python train.py --hidden_act="geglu" --moe_layers=[4, 5, 6, 7, 8, 9, 10, 11] --max_grad_norm=1.0 --max_steps=7854
Below are experts of layer 5 (counted from 0) of a mixture-of-experts language model. Rows are named router (the router's row for the expert), gate (a neuron's input weights, with its number), up (a neuron's input weights, with its number) and show model dimensions 240-319. Each number is 200 + 20 x the weight over its row's rms, rounded and kept within 0 to 999.
After each expert's rows: "mostly gets" lists some tokens that are sent to it at least half of the time; "comes after" lists some tokens at least twice as common just before its tokens as in all text. This comes from a sample of Wikipedia text that the model never trained on. Tokens count by the router's weight.

# expert 24
router,186,197,199,195,169,210,210,195,207,162,219,183,219,194,229,187,206,194,167,197,210,237,178,190,200,190,217,186,146,188,191,216,200,238,197,214,191,239,186,211,200,206,209,206,220,199,213,186,201,211,167,248,181,200,190,203,172,201,157,197,181,208,224,197,193,232,210,202,219,238,173,166,224,182,196,195,230,218,187,242
gate2,191,176,218,224,207,225,160,193,212,189,173,200,224,199,190,204,184,189,198,156,197,177,171,208,200,198,186,201,237,203,198,183,182,199,184,200,220,189,219,206,199,209,211,163,174,184,243,201,199,221,173,164,203,231,203,193,234,218,193,171,178,224,216,156,213,220,216,231,223,205,175,216,192,191,193,230,188,190,197,200
up2,179,187,193,205,205,228,208,178,183,153,192,243,231,217,179,204,208,196,174,183,209,187,239,183,179,199,207,198,247,196,187,210,230,215,205,205,209,220,207,218,228,188,207,189,191,212,221,207,206,146,205,189,202,210,203,201,232,187,210,206,187,185,195,215,180,193,211,175,240,220,182,163,204,208,193,180,187,195,221,197
gate3,188,192,173,192,201,170,183,189,213,142,178,211,206,213,191,209,232,204,207,210,213,216,199,202,208,178,182,224,217,201,198,194,212,204,172,202,203,224,197,207,184,201,197,201,200,227,215,221,197,208,207,218,198,210,173,191,188,208,206,184,182,218,191,179,167,197,218,232,219,218,180,174,224,199,229,166,180,241,209,190
up3,186,204,179,173,196,184,181,181,200,209,216,243,213,249,186,208,186,234,225,196,212,197,226,202,191,206,184,234,215,207,191,205,219,195,214,192,184,220,190,212,199,218,218,202,223,218,203,196,214,210,194,218,209,192,200,222,185,234,192,249,216,202,170,198,211,214,210,223,208,212,207,194,191,200,197,245,237,173,229,217
mostly gets: "See", " Con", " See", "Con", " Ren", " Don"
comes after: "\n", "|", "==", ".\n", ")\n", " COVID"

# expert 65
router,200,163,166,184,210,218,228,204,203,183,186,186,197,194,173,187,182,207,155,167,194,203,162,201,183,181,212,185,167,185,220,202,192,198,217,200,200,232,205,208,177,233,204,180,219,209,220,197,189,218,177,234,207,226,226,177,203,194,180,187,227,207,227,203,193,237,220,200,194,230,188,196,203,199,197,215,195,200,202,184
gate0,192,184,212,211,170,202,196,211,202,204,180,187,193,199,202,211,192,187,195,202,193,232,219,173,207,181,198,188,182,227,204,184,210,245,201,207,189,189,219,197,204,204,213,215,213,212,229,169,192,221,197,215,197,174,177,205,204,149,219,219,213,165,194,202,206,187,207,210,198,170,225,203,251,228,219,176,185,199,200,237
up0,208,172,196,192,192,188,231,171,186,216,211,189,172,191,180,179,175,190,220,213,186,195,215,192,199,220,173,227,222,199,184,171,222,196,199,215,219,195,208,173,193,202,218,213,208,241,167,183,217,205,188,207,209,202,169,157,209,170,185,180,198,200,193,215,176,199,169,194,201,179,224,248,193,216,207,171,214,162,188,217
gate1,205,191,192,204,179,207,229,170,212,162,181,185,207,217,201,178,175,178,219,217,203,209,202,172,247,221,214,156,194,205,254,212,152,198,181,221,202,198,160,217,210,214,198,177,224,222,205,196,204,232,220,207,234,197,231,179,195,209,221,198,196,184,199,200,192,222,222,192,219,213,187,237,179,190,196,204,187,189,206,249
up1,183,205,199,209,223,191,257,212,231,160,200,202,214,194,177,186,183,174,200,222,216,213,171,166,237,210,215,194,180,222,250,198,158,217,186,207,173,207,193,193,181,208,205,189,204,176,222,208,219,222,213,211,221,189,235,198,206,197,238,186,184,189,178,192,153,233,196,187,206,222,192,240,200,196,195,243,197,199,211,214
mostly gets: " its", " their", " his", " the", "The", " His"
comes after: " in", " of", " at", " on", " for", "."

# expert 47
router,181,213,192,185,197,235,235,179,189,173,215,217,213,194,202,179,206,200,166,200,206,196,168,181,202,200,225,181,175,187,217,213,186,188,211,248,182,225,202,212,180,218,183,197,214,195,192,164,171,185,183,267,240,198,188,197,185,203,203,191,226,218,222,192,202,230,230,186,190,200,190,165,207,182,210,208,190,177,168,239
gate8,220,243,180,201,193,188,190,162,193,216,245,213,267,186,208,224,202,204,196,189,239,199,184,204,165,231,234,223,234,201,201,185,193,192,194,205,191,191,168,210,232,227,189,199,207,185,168,195,180,212,176,176,189,179,207,232,173,214,163,186,204,204,195,201,204,187,175,214,190,208,220,188,200,227,179,185,188,209,206,210
up8,247,252,198,181,212,184,181,168,188,227,234,216,253,161,207,204,224,209,207,196,215,200,215,209,159,214,215,210,223,195,214,177,170,183,211,204,197,187,168,220,227,239,187,186,197,196,173,225,180,194,214,195,176,199,220,221,180,219,167,195,203,204,187,198,184,168,191,218,193,222,216,165,232,230,196,179,208,214,209,199
gate9,165,174,194,207,185,165,217,217,183,183,183,225,231,199,223,209,204,218,179,222,188,236,226,209,192,187,223,233,181,204,210,145,199,182,208,154,209,183,194,234,171,198,185,200,173,217,200,198,215,208,189,225,235,197,181,229,206,196,213,211,210,241,189,164,168,199,222,231,230,171,204,179,194,199,225,205,189,226,192,203
up9,248,224,250,193,234,193,201,185,227,202,208,237,171,200,197,213,201,176,227,229,233,220,197,174,184,199,214,207,212,208,173,214,233,181,184,221,189,228,216,230,179,186,204,238,217,193,195,230,187,178,169,151,183,213,209,206,197,202,218,193,196,186,217,209,214,168,208,147,212,211,201,208,201,186,202,206,201,199,221,188
mostly gets: " was", " were", " is", " has", " had", " been"
comes after: " he", " was", " He", " it", " It", " to"

# expert 59
router,201,207,183,178,188,204,203,199,213,175,194,215,199,208,209,206,210,203,175,198,188,214,179,192,195,175,209,223,163,192,234,205,216,209,210,217,177,213,184,222,204,210,200,180,220,210,176,197,181,247,175,229,179,215,209,197,193,170,184,217,208,189,225,224,214,214,237,185,206,218,209,177,205,192,219,184,180,211,191,228
gate2,215,207,207,252,184,196,201,206,193,219,180,203,205,193,217,183,193,161,192,182,203,162,200,194,211,191,193,197,198,213,237,179,215,215,211,204,172,179,211,209,195,211,168,167,213,212,224,175,202,190,185,194,206,209,213,147,226,190,147,185,199,194,197,210,214,198,194,189,183,209,188,210,205,209,188,191,181,171,173,199
up2,208,238,196,205,205,206,193,203,186,214,182,156,210,156,177,156,191,188,217,155,210,197,213,185,205,179,183,173,200,175,184,194,227,211,162,198,156,207,161,189,221,160,163,159,178,204,199,188,215,183,192,190,188,220,215,162,256,245,156,163,178,239,215,210,221,194,189,233,174,212,205,223,218,197,202,204,176,183,182,184
gate3,209,212,231,208,213,209,171,206,170,192,212,170,188,187,180,180,222,195,207,176,196,218,162,165,240,219,215,177,244,196,221,241,192,188,213,196,198,208,187,201,204,228,187,186,186,233,198,227,211,214,189,215,205,181,207,180,186,150,204,192,185,172,206,225,215,223,210,193,192,197,245,200,187,189,172,215,190,187,183,188
up3,186,184,215,198,216,231,172,218,195,217,224,178,192,198,196,169,219,210,231,211,211,215,188,157,243,187,205,176,218,203,193,220,215,203,202,227,187,175,256,183,210,229,175,202,221,200,218,199,174,182,195,187,178,207,174,160,160,176,205,213,195,185,213,250,197,222,175,173,187,192,217,210,187,190,180,198,173,215,172,212
mostly gets: "195", "193", " Charles", " Ang", " Albert", " Ž"
comes after: " ", " |\n", " |\n\n", "–", "0", "\n\n"

# expert 14
router,184,168,200,176,213,200,204,193,210,192,204,250,174,226,201,218,164,227,185,186,226,216,177,215,204,205,189,228,166,182,182,193,199,213,194,248,152,206,249,224,180,225,207,194,188,195,217,181,210,252,204,218,181,201,203,212,185,179,206,218,171,197,243,183,189,218,231,177,213,224,160,193,177,198,208,175,194,177,215,196
gate8,199,211,256,223,218,203,172,177,213,225,188,220,191,202,208,202,159,221,193,191,187,198,179,153,201,195,232,194,204,156,214,207,211,180,213,221,198,213,216,217,192,243,168,238,165,194,225,195,169,206,174,194,202,212,185,199,196,176,160,188,178,206,205,208,196,209,243,196,195,225,205,194,228,178,200,220,225,200,189,178
up8,189,242,189,188,174,160,202,238,216,183,192,165,205,222,233,190,202,245,215,229,181,246,200,174,204,212,201,217,227,224,203,226,184,194,206,249,240,196,191,174,165,167,214,182,228,194,182,202,212,219,210,190,197,206,190,213,203,187,233,212,205,192,209,215,167,207,190,181,191,168,203,201,183,202,182,183,223,190,218,200
gate9,179,180,209,219,206,174,226,205,211,215,216,224,208,201,218,208,210,216,186,167,163,192,215,165,200,189,193,179,190,217,197,176,206,166,201,222,187,202,234,212,197,191,157,222,223,200,186,193,210,201,194,169,204,169,192,220,171,223,200,160,247,194,217,235,173,183,195,199,204,204,179,219,189,145,206,184,215,162,188,219
up9,176,206,220,226,234,189,245,195,190,219,205,208,243,181,204,220,210,196,187,192,200,187,208,192,170,200,194,233,237,221,196,210,166,180,217,203,196,231,212,210,231,186,160,219,185,184,206,207,211,204,198,235,181,207,201,176,181,204,199,209,198,220,181,205,200,192,164,202,212,240,182,195,191,177,190,190,182,188,196,189
mostly gets: "Personal", " Released", "Scientific", " Binomial", " Clade", " Phylum"
comes after: "\n", "-", "\n\n", ":", ")\n", " Kingdom"

# expert 42
router,204,181,177,169,188,231,229,204,201,180,195,214,202,213,187,190,193,208,181,194,172,197,179,194,203,196,236,212,166,175,222,199,224,215,198,203,174,232,180,222,208,235,183,190,227,224,196,196,196,225,176,225,193,181,209,186,203,197,181,189,200,171,224,204,227,234,198,191,199,203,185,170,196,170,190,179,207,195,194,219
gate0,169,210,204,177,213,188,188,188,190,232,219,187,142,215,187,207,212,220,157,213,204,222,138,179,198,165,238,236,191,197,224,209,188,189,215,180,202,186,170,174,198,187,186,203,195,183,169,191,210,228,198,207,198,228,195,188,211,180,193,180,199,215,215,190,180,214,180,226,208,251,241,204,251,228,185,210,183,206,195,204
up0,215,151,214,205,192,185,189,175,175,184,173,197,215,213,242,191,185,190,211,175,215,219,219,216,203,207,190,167,188,199,187,194,191,216,170,203,228,209,215,211,201,198,223,156,210,234,227,196,222,173,199,197,211,179,200,203,215,216,219,210,185,175,188,180,198,200,228,198,202,139,207,176,182,195,205,191,224,215,172,223
gate1,200,225,179,190,207,224,153,218,206,227,209,213,192,183,190,239,190,195,209,242,212,239,211,183,221,234,227,212,197,170,200,223,225,210,204,194,185,214,181,215,205,227,214,215,216,193,203,209,195,222,187,201,160,173,173,200,209,241,198,213,219,167,219,198,207,219,177,219,187,195,196,236,205,208,219,209,207,210,196,212
up1,212,213,219,232,205,183,216,197,185,251,198,192,185,200,200,204,217,200,200,232,214,227,183,161,206,193,220,234,185,173,185,225,212,217,133,196,200,205,176,193,203,229,211,240,195,214,199,226,201,206,234,206,188,191,191,175,201,207,230,222,188,200,199,235,197,213,170,251,219,192,169,206,184,161,208,192,194,200,208,214
mostly gets: " Czech", " Apps", " Chile", "×", "?\"", " religion"
comes after: "–", "1", "0", "2", "3", " |\n"

# expert 76
router,213,175,169,191,190,210,201,227,220,184,207,205,214,196,191,189,208,209,175,192,197,205,167,209,180,200,217,232,169,160,238,202,223,214,205,205,171,225,191,222,212,220,192,183,225,204,203,188,198,220,177,242,203,197,197,187,209,164,190,214,189,192,216,210,229,229,200,169,202,208,206,180,193,182,209,166,208,197,178,205
gate0,197,215,201,201,212,212,150,213,197,186,220,216,199,192,202,195,179,221,208,182,193,190,182,189,193,204,201,210,181,242,173,212,244,208,215,217,217,215,212,176,208,206,203,201,185,188,196,214,189,212,171,219,198,190,182,205,207,188,169,217,248,195,231,210,191,163,232,191,173,192,165,228,170,191,176,207,182,204,195,215
up0,199,214,211,222,215,190,208,228,194,232,218,205,167,199,223,226,181,206,256,228,188,176,189,221,199,197,220,202,205,197,222,196,216,200,204,234,224,225,132,183,209,175,205,198,170,195,198,200,191,228,190,210,176,181,178,199,212,177,183,186,174,225,211,182,168,183,174,203,186,196,196,224,198,174,197,193,211,215,195,188
gate1,194,204,227,211,199,188,232,181,193,204,183,224,162,206,222,209,198,218,169,168,198,196,163,164,205,203,215,228,173,223,212,230,214,194,230,194,204,178,198,231,190,211,216,215,195,195,202,173,201,178,196,162,192,177,186,228,166,204,193,238,199,167,156,191,167,209,207,184,216,206,191,220,186,192,186,217,229,201,209,204
up1,193,196,235,216,182,217,240,191,208,190,172,197,169,220,223,220,234,202,161,186,202,216,185,167,225,205,216,231,167,201,204,214,224,225,224,176,216,193,240,236,181,185,204,229,190,186,196,176,197,193,219,192,193,215,156,208,164,188,187,227,207,204,159,182,181,206,216,227,174,219,222,217,167,177,222,213,211,193,201,212
mostly gets: " Si", " Nik", " Mal", " Greek", " Vas", " von"
comes after: " the", " |", ",", "2", ";", "0"

# expert 11
router,181,186,183,179,203,220,211,209,187,166,184,236,220,197,195,191,209,192,156,209,211,209,181,188,192,185,190,199,145,181,215,190,210,203,181,210,191,244,216,246,220,208,193,208,240,223,203,193,230,201,168,228,187,202,203,195,182,181,183,171,176,213,218,195,215,212,189,175,200,217,179,195,201,176,183,193,218,207,183,211
gate2,238,211,172,240,199,182,198,231,208,194,208,196,215,172,178,183,200,212,188,196,173,204,187,208,228,216,252,224,194,216,216,189,228,186,179,202,218,198,189,184,185,199,220,169,236,179,241,211,209,213,190,164,167,236,186,203,211,200,151,211,188,188,185,214,202,172,182,160,207,195,172,199,185,197,200,212,204,221,176,178
up2,229,214,174,205,215,159,201,235,203,209,200,198,192,197,175,192,224,203,211,208,195,202,168,228,227,211,234,252,197,210,205,202,211,189,175,194,214,233,199,205,212,174,240,208,212,208,222,198,179,206,182,154,195,236,207,215,212,208,189,210,191,192,195,212,192,169,175,162,197,185,168,209,190,204,193,208,193,210,169,175
gate3,220,191,217,215,211,219,190,178,223,203,204,191,179,203,193,178,185,197,190,234,179,218,236,180,191,204,185,160,188,193,233,215,171,221,208,221,174,212,209,201,172,212,226,184,207,232,202,206,254,150,185,172,193,191,199,182,193,187,185,212,212,163,200,193,225,214,182,206,209,205,214,187,178,194,181,183,224,216,201,222
up3,195,207,182,187,195,155,243,193,181,207,198,209,217,201,220,212,180,197,216,196,221,169,187,220,192,210,213,247,210,216,180,192,231,210,183,214,215,200,237,195,242,168,200,193,200,183,193,207,152,227,193,242,191,220,208,188,212,209,222,214,170,202,195,201,196,198,207,196,192,180,179,204,205,213,183,198,193,197,189,155
mostly gets: "The", " The", " the", "the", " &"
comes after: " of", " in", " for", " at", " to", " from"

# expert 30
router,182,179,200,177,205,225,209,196,237,193,201,215,188,189,195,202,198,191,171,204,196,211,167,190,195,163,227,216,167,171,211,196,206,192,211,201,166,219,197,212,197,227,209,188,242,207,189,215,177,231,177,216,221,194,203,206,201,160,186,191,187,198,221,216,215,212,203,187,205,218,182,190,196,174,189,179,203,199,192,217
gate2,208,185,193,204,196,208,206,203,193,168,181,159,181,228,209,194,192,248,212,209,176,224,186,181,180,171,202,204,190,192,210,205,189,186,219,211,222,229,203,191,190,222,174,176,238,198,170,197,242,218,172,243,190,234,191,196,176,171,170,198,224,242,206,194,219,217,205,226,166,191,239,184,234,214,211,246,191,238,225,208
up2,188,210,208,205,183,202,184,213,184,238,204,217,226,169,176,213,195,169,171,173,193,199,175,202,180,199,181,182,191,211,210,187,172,193,196,232,189,217,235,210,200,204,184,220,167,221,166,184,190,199,210,213,186,225,215,197,180,208,187,227,174,165,197,198,185,173,181,212,218,172,194,240,212,216,206,195,183,182,222,207
gate3,175,210,204,194,184,187,226,161,212,217,203,215,207,226,199,181,187,227,201,250,191,222,191,194,189,156,232,190,207,183,187,150,198,220,183,246,174,198,184,203,196,214,168,180,214,197,203,193,178,216,200,194,200,173,193,212,213,212,204,191,184,223,196,226,203,252,203,217,194,150,201,233,185,238,154,154,202,242,235,184
up3,191,161,195,198,228,188,205,155,202,199,202,197,215,215,201,198,205,179,167,197,229,201,202,202,197,205,202,183,192,196,218,210,231,250,191,184,214,197,177,217,154,187,221,180,182,178,216,188,198,196,225,187,191,197,237,185,243,190,177,183,215,197,224,211,218,207,190,186,248,201,234,212,209,216,200,200,199,227,171,219
mostly gets: " MPC", " th", " Th", " Animalia", " Sa", " Sr"
comes after: " ", " |", "1", "0", ":", ";"

# expert 20
router,205,224,208,179,189,232,260,175,222,186,198,202,188,199,195,190,192,208,179,193,224,207,166,170,207,201,212,205,154,179,208,195,202,198,177,219,180,225,204,230,217,220,189,197,201,198,204,199,185,214,187,198,177,202,204,188,195,196,192,190,203,208,217,207,223,249,195,185,201,199,203,185,215,155,195,207,206,201,173,205
gate8,195,201,212,187,234,200,232,176,181,176,218,202,156,181,205,226,182,185,196,242,173,203,213,217,204,244,241,222,181,187,229,203,195,175,211,214,205,226,203,199,249,239,233,191,228,179,209,238,192,216,190,200,184,231,168,188,201,218,214,210,192,194,205,229,178,194,199,209,166,215,195,217,222,218,219,203,229,192,170,177
up8,184,185,213,196,218,237,183,216,192,179,225,250,236,186,181,156,184,184,231,211,183,199,163,171,172,201,183,165,227,190,166,206,215,209,234,222,185,186,196,168,181,212,187,205,202,223,224,190,202,183,218,171,220,196,208,223,176,199,182,223,170,209,193,184,167,197,201,204,193,219,164,203,164,203,166,235,183,214,244,222
gate9,208,225,169,199,229,193,200,207,138,184,201,189,233,220,223,190,160,258,202,211,212,201,196,205,198,214,207,198,164,178,215,214,215,213,212,221,196,194,206,228,191,218,232,182,210,212,196,213,200,158,190,219,195,199,203,224,221,216,176,144,209,206,178,218,201,201,189,171,190,208,233,207,188,196,202,195,183,176,166,207
up9,202,216,179,191,189,189,191,210,163,209,183,210,208,200,170,217,157,229,222,210,184,217,198,187,212,184,212,218,181,177,198,199,200,181,174,184,203,172,176,181,161,192,215,204,237,208,213,198,216,179,210,201,175,192,219,249,182,192,180,178,212,182,221,216,190,210,190,198,218,199,197,195,186,229,175,202,200,172,189,214
mostly gets: " a", " an", " known", " as", " such", " called"
comes after: " as", " is", " was", ",", " known", " to"

# expert 78
router,180,217,184,170,185,263,233,213,208,170,187,200,196,206,196,209,229,175,184,211,181,223,161,184,194,219,207,207,172,203,220,176,200,212,182,192,163,214,181,203,231,214,193,179,196,217,188,189,207,212,165,224,228,211,200,221,211,195,162,207,216,210,215,198,175,243,203,220,205,208,201,165,191,164,189,192,194,200,186,223
gate0,221,204,185,212,182,227,205,181,193,206,209,205,218,172,189,207,202,199,249,206,177,206,195,214,215,269,200,220,218,203,171,186,228,195,183,204,212,221,200,202,182,240,132,197,233,201,192,193,191,188,236,172,194,194,196,216,176,196,205,200,201,193,188,198,201,169,219,168,211,194,253,190,186,223,171,242,205,193,165,187
up0,225,201,175,208,176,233,194,192,192,189,211,181,224,143,190,197,214,191,241,209,182,231,180,194,191,232,217,211,235,206,207,232,207,211,180,200,192,218,229,225,217,229,175,178,234,174,182,188,203,191,230,179,189,214,187,177,171,218,191,187,190,204,181,210,192,174,194,148,206,186,237,159,187,205,188,241,210,182,190,197
gate1,169,244,211,173,205,215,263,196,207,191,188,204,201,211,199,184,201,197,185,210,195,197,181,173,193,195,190,216,226,194,173,213,211,196,217,196,201,203,187,195,215,212,194,154,202,215,210,200,180,208,196,156,209,188,194,201,200,186,200,193,210,201,181,229,233,199,211,196,235,212,193,210,233,190,214,169,216,225,199,225
up1,218,217,195,196,146,193,229,211,214,216,194,203,177,202,193,187,211,228,189,190,202,232,245,188,194,192,197,178,232,221,194,197,243,214,197,231,213,193,203,193,206,193,196,179,193,188,246,178,232,202,206,172,196,190,175,212,204,190,198,173,194,216,208,216,202,196,170,187,199,234,206,220,204,155,209,188,231,195,208,212
mostly gets: " century", "02", "07", "08", "7", "6"
comes after: " ", "201", "200", "202", "–", "199"

# expert 70
router,228,166,208,192,230,214,225,178,241,199,194,200,187,199,191,189,188,195,171,200,220,213,204,205,177,200,240,216,141,189,199,182,198,211,241,211,221,216,205,216,172,222,191,174,231,183,231,224,201,226,228,206,179,219,206,197,193,177,154,213,196,203,197,199,224,231,237,204,214,219,189,201,198,195,210,164,209,194,186,204
gate0,166,193,208,198,179,230,195,168,209,217,186,186,190,206,226,218,239,209,208,212,193,197,198,211,197,180,227,197,232,170,211,204,213,183,186,235,194,170,185,165,186,185,211,196,219,191,205,213,227,193,216,196,192,207,211,221,172,174,205,192,208,160,209,181,220,234,212,224,168,219,180,265,235,179,188,201,223,199,193,224
up0,166,225,175,170,201,186,189,164,186,213,167,183,190,202,207,203,191,176,177,177,202,182,155,253,208,179,221,193,202,189,179,197,192,188,196,197,189,180,203,201,135,154,193,200,176,210,182,200,190,229,207,225,202,218,205,214,200,200,176,184,220,238,150,218,176,210,203,203,205,193,214,221,203,189,215,231,197,185,238,199
gate1,195,220,188,215,209,178,182,203,187,158,201,217,154,181,200,195,185,206,201,205,213,175,152,199,171,224,216,210,196,199,180,202,199,184,217,223,216,181,173,210,180,206,221,173,229,210,184,181,194,211,240,220,206,195,181,175,205,216,175,265,167,199,185,210,202,183,192,190,215,191,176,179,192,220,169,202,182,212,192,169
up1,220,222,173,201,221,213,206,214,206,154,151,199,198,222,215,205,189,213,204,176,207,210,183,213,227,199,203,198,230,196,196,193,221,184,183,200,226,230,192,170,215,186,208,228,224,214,180,208,246,203,219,198,222,159,201,193,180,187,220,214,159,198,195,215,239,214,211,198,205,195,168,201,190,183,167,206,204,196,212,203
mostly gets: " JPL", " MPC", " sq", " Binomial", " average", "/km"
comes after: "-", "\n", " |", "|", ")\n", " •"

# expert 69
router,193,199,166,193,218,210,205,190,215,185,176,182,200,218,178,207,186,219,149,174,211,212,199,199,189,231,227,213,162,221,188,207,199,187,220,198,227,269,197,241,225,221,208,166,226,200,211,211,195,215,183,214,210,189,186,172,180,185,206,238,225,195,195,172,188,207,220,209,200,203,212,229,208,174,207,180,210,196,200,217
gate0,198,192,193,251,209,153,197,212,199,157,202,198,174,175,165,216,184,222,199,223,224,176,200,217,218,231,192,173,194,211,234,201,204,223,209,250,219,219,209,205,213,206,183,180,192,182,181,191,188,214,226,189,215,233,230,197,165,196,224,199,183,216,203,217,212,186,185,188,214,211,167,186,210,158,245,189,197,210,193,182
up0,195,192,229,202,179,194,191,190,175,193,193,179,198,192,173,191,169,198,199,195,194,236,205,189,208,188,189,168,196,153,206,190,220,223,147,239,189,219,172,187,183,219,198,200,206,214,216,220,233,192,188,184,197,226,209,172,212,193,186,159,187,220,206,207,211,139,185,197,219,193,182,227,238,212,185,215,215,181,198,213
gate1,203,185,224,241,224,193,168,184,216,224,214,223,214,221,215,198,162,222,201,201,219,218,181,186,173,207,200,199,200,218,219,171,205,200,215,193,226,219,239,167,171,188,241,184,167,203,207,233,206,248,217,198,166,200,208,212,205,176,170,180,185,226,205,220,212,197,212,203,216,167,165,233,212,195,255,218,197,192,156,184
up1,180,281,162,190,173,179,202,221,209,211,181,171,200,213,203,220,212,140,189,180,200,182,221,202,253,181,214,198,203,162,178,220,217,189,201,222,201,214,200,244,182,164,190,213,182,198,148,177,226,180,199,206,221,224,187,205,183,223,206,188,184,189,214,211,221,185,173,192,224,205,204,192,188,192,140,209,195,203,244,214
mostly gets: " terminus", " Register", " floor", " Historic", " roof", " windows"
comes after: " on", " at", " to", " the", " from", " in"

# expert 54
router,213,238,186,186,188,229,240,197,191,186,184,194,192,197,207,200,191,191,181,196,203,202,176,203,204,182,226,233,179,180,226,186,211,209,170,196,178,230,193,216,216,208,205,165,222,227,204,218,192,182,169,231,206,219,209,184,193,180,196,196,206,177,208,211,195,265,213,175,211,201,186,211,218,183,201,205,212,209,193,197
gate0,172,189,182,165,186,204,132,215,222,198,213,188,226,179,201,196,207,188,229,194,189,236,203,204,188,209,185,212,214,156,183,184,186,217,161,186,149,224,176,228,206,208,190,204,203,194,215,197,191,224,185,194,199,184,206,259,169,201,143,226,215,225,171,257,218,210,183,168,156,227,176,199,160,176,198,210,185,201,173,211
up0,217,224,178,198,217,171,170,183,187,193,200,193,208,194,200,215,213,146,200,175,199,219,168,177,227,224,209,187,221,161,201,149,206,226,191,206,181,255,177,222,243,206,214,206,202,212,202,187,183,163,200,168,199,173,192,208,195,187,206,225,214,179,174,217,201,231,194,165,157,205,210,211,165,212,187,205,201,219,193,200
gate1,205,212,207,203,191,159,216,178,223,178,202,189,178,206,203,185,174,229,196,183,218,207,198,210,238,207,238,234,194,207,212,160,199,196,177,209,177,185,172,212,198,190,191,179,200,201,198,199,227,205,174,193,223,220,183,244,203,202,232,205,211,169,178,211,171,221,209,206,246,176,193,172,174,210,212,217,227,204,218,234
up1,222,220,180,220,193,183,216,220,217,194,197,204,229,232,234,208,206,204,186,205,213,194,211,239,199,157,230,181,200,165,213,207,152,200,206,214,206,208,181,208,184,206,178,212,224,152,176,207,189,233,192,204,228,227,209,240,172,220,178,224,179,226,230,218,205,185,197,222,228,188,199,219,206,208,173,222,182,200,207,198
mostly gets: " two", " all", " one", " other", " three", " some"
comes after: " the", " ", " of", " The", ".", " and"

# expert 37
router,221,191,178,185,194,215,220,220,222,181,198,216,178,201,190,197,210,217,186,219,196,215,166,201,191,181,214,199,163,155,209,179,212,223,198,202,160,224,207,209,205,219,203,185,228,205,202,183,181,225,172,216,209,212,195,186,196,169,187,194,186,197,211,211,210,214,195,170,202,203,204,187,197,175,220,167,205,206,169,210
gate2,212,185,233,215,189,200,216,206,175,181,184,260,213,175,188,182,226,197,179,191,150,211,185,171,197,170,227,197,180,197,205,207,175,192,190,231,199,189,211,216,206,193,179,194,228,209,217,226,214,199,179,195,222,205,224,205,229,234,197,196,182,230,196,212,221,197,164,199,191,208,233,203,184,179,203,203,213,183,224,206
up2,194,171,227,183,180,205,215,173,208,190,175,217,203,200,193,197,244,237,177,202,186,184,204,146,191,205,186,229,199,199,187,188,195,184,205,186,207,185,209,224,230,225,174,201,218,244,210,226,207,182,217,193,197,206,211,191,215,193,208,202,172,220,189,241,203,231,181,190,196,184,249,197,194,185,213,211,198,188,193,180
gate3,188,188,182,189,200,197,209,236,260,185,189,193,199,217,211,239,202,199,162,164,195,202,196,183,179,187,194,185,178,174,225,230,226,226,204,195,203,217,165,214,187,177,223,228,205,203,210,194,213,148,212,222,228,206,141,181,210,163,187,196,162,185,187,219,209,212,201,190,184,229,166,187,209,254,183,196,219,219,226,201
up3,197,188,178,191,188,196,207,207,253,214,206,184,183,196,194,196,193,184,188,227,203,213,217,211,200,188,198,230,248,165,185,188,229,216,173,195,232,219,163,195,204,170,170,225,196,180,185,234,212,189,158,223,184,191,199,212,192,224,217,194,216,206,214,222,214,193,206,209,198,200,190,221,197,213,180,203,211,240,211,162
mostly gets: " La", " Los", " Santa", " Marc", " Il", " Mold"
comes after: " |", " the", ";", "a", "2", "3"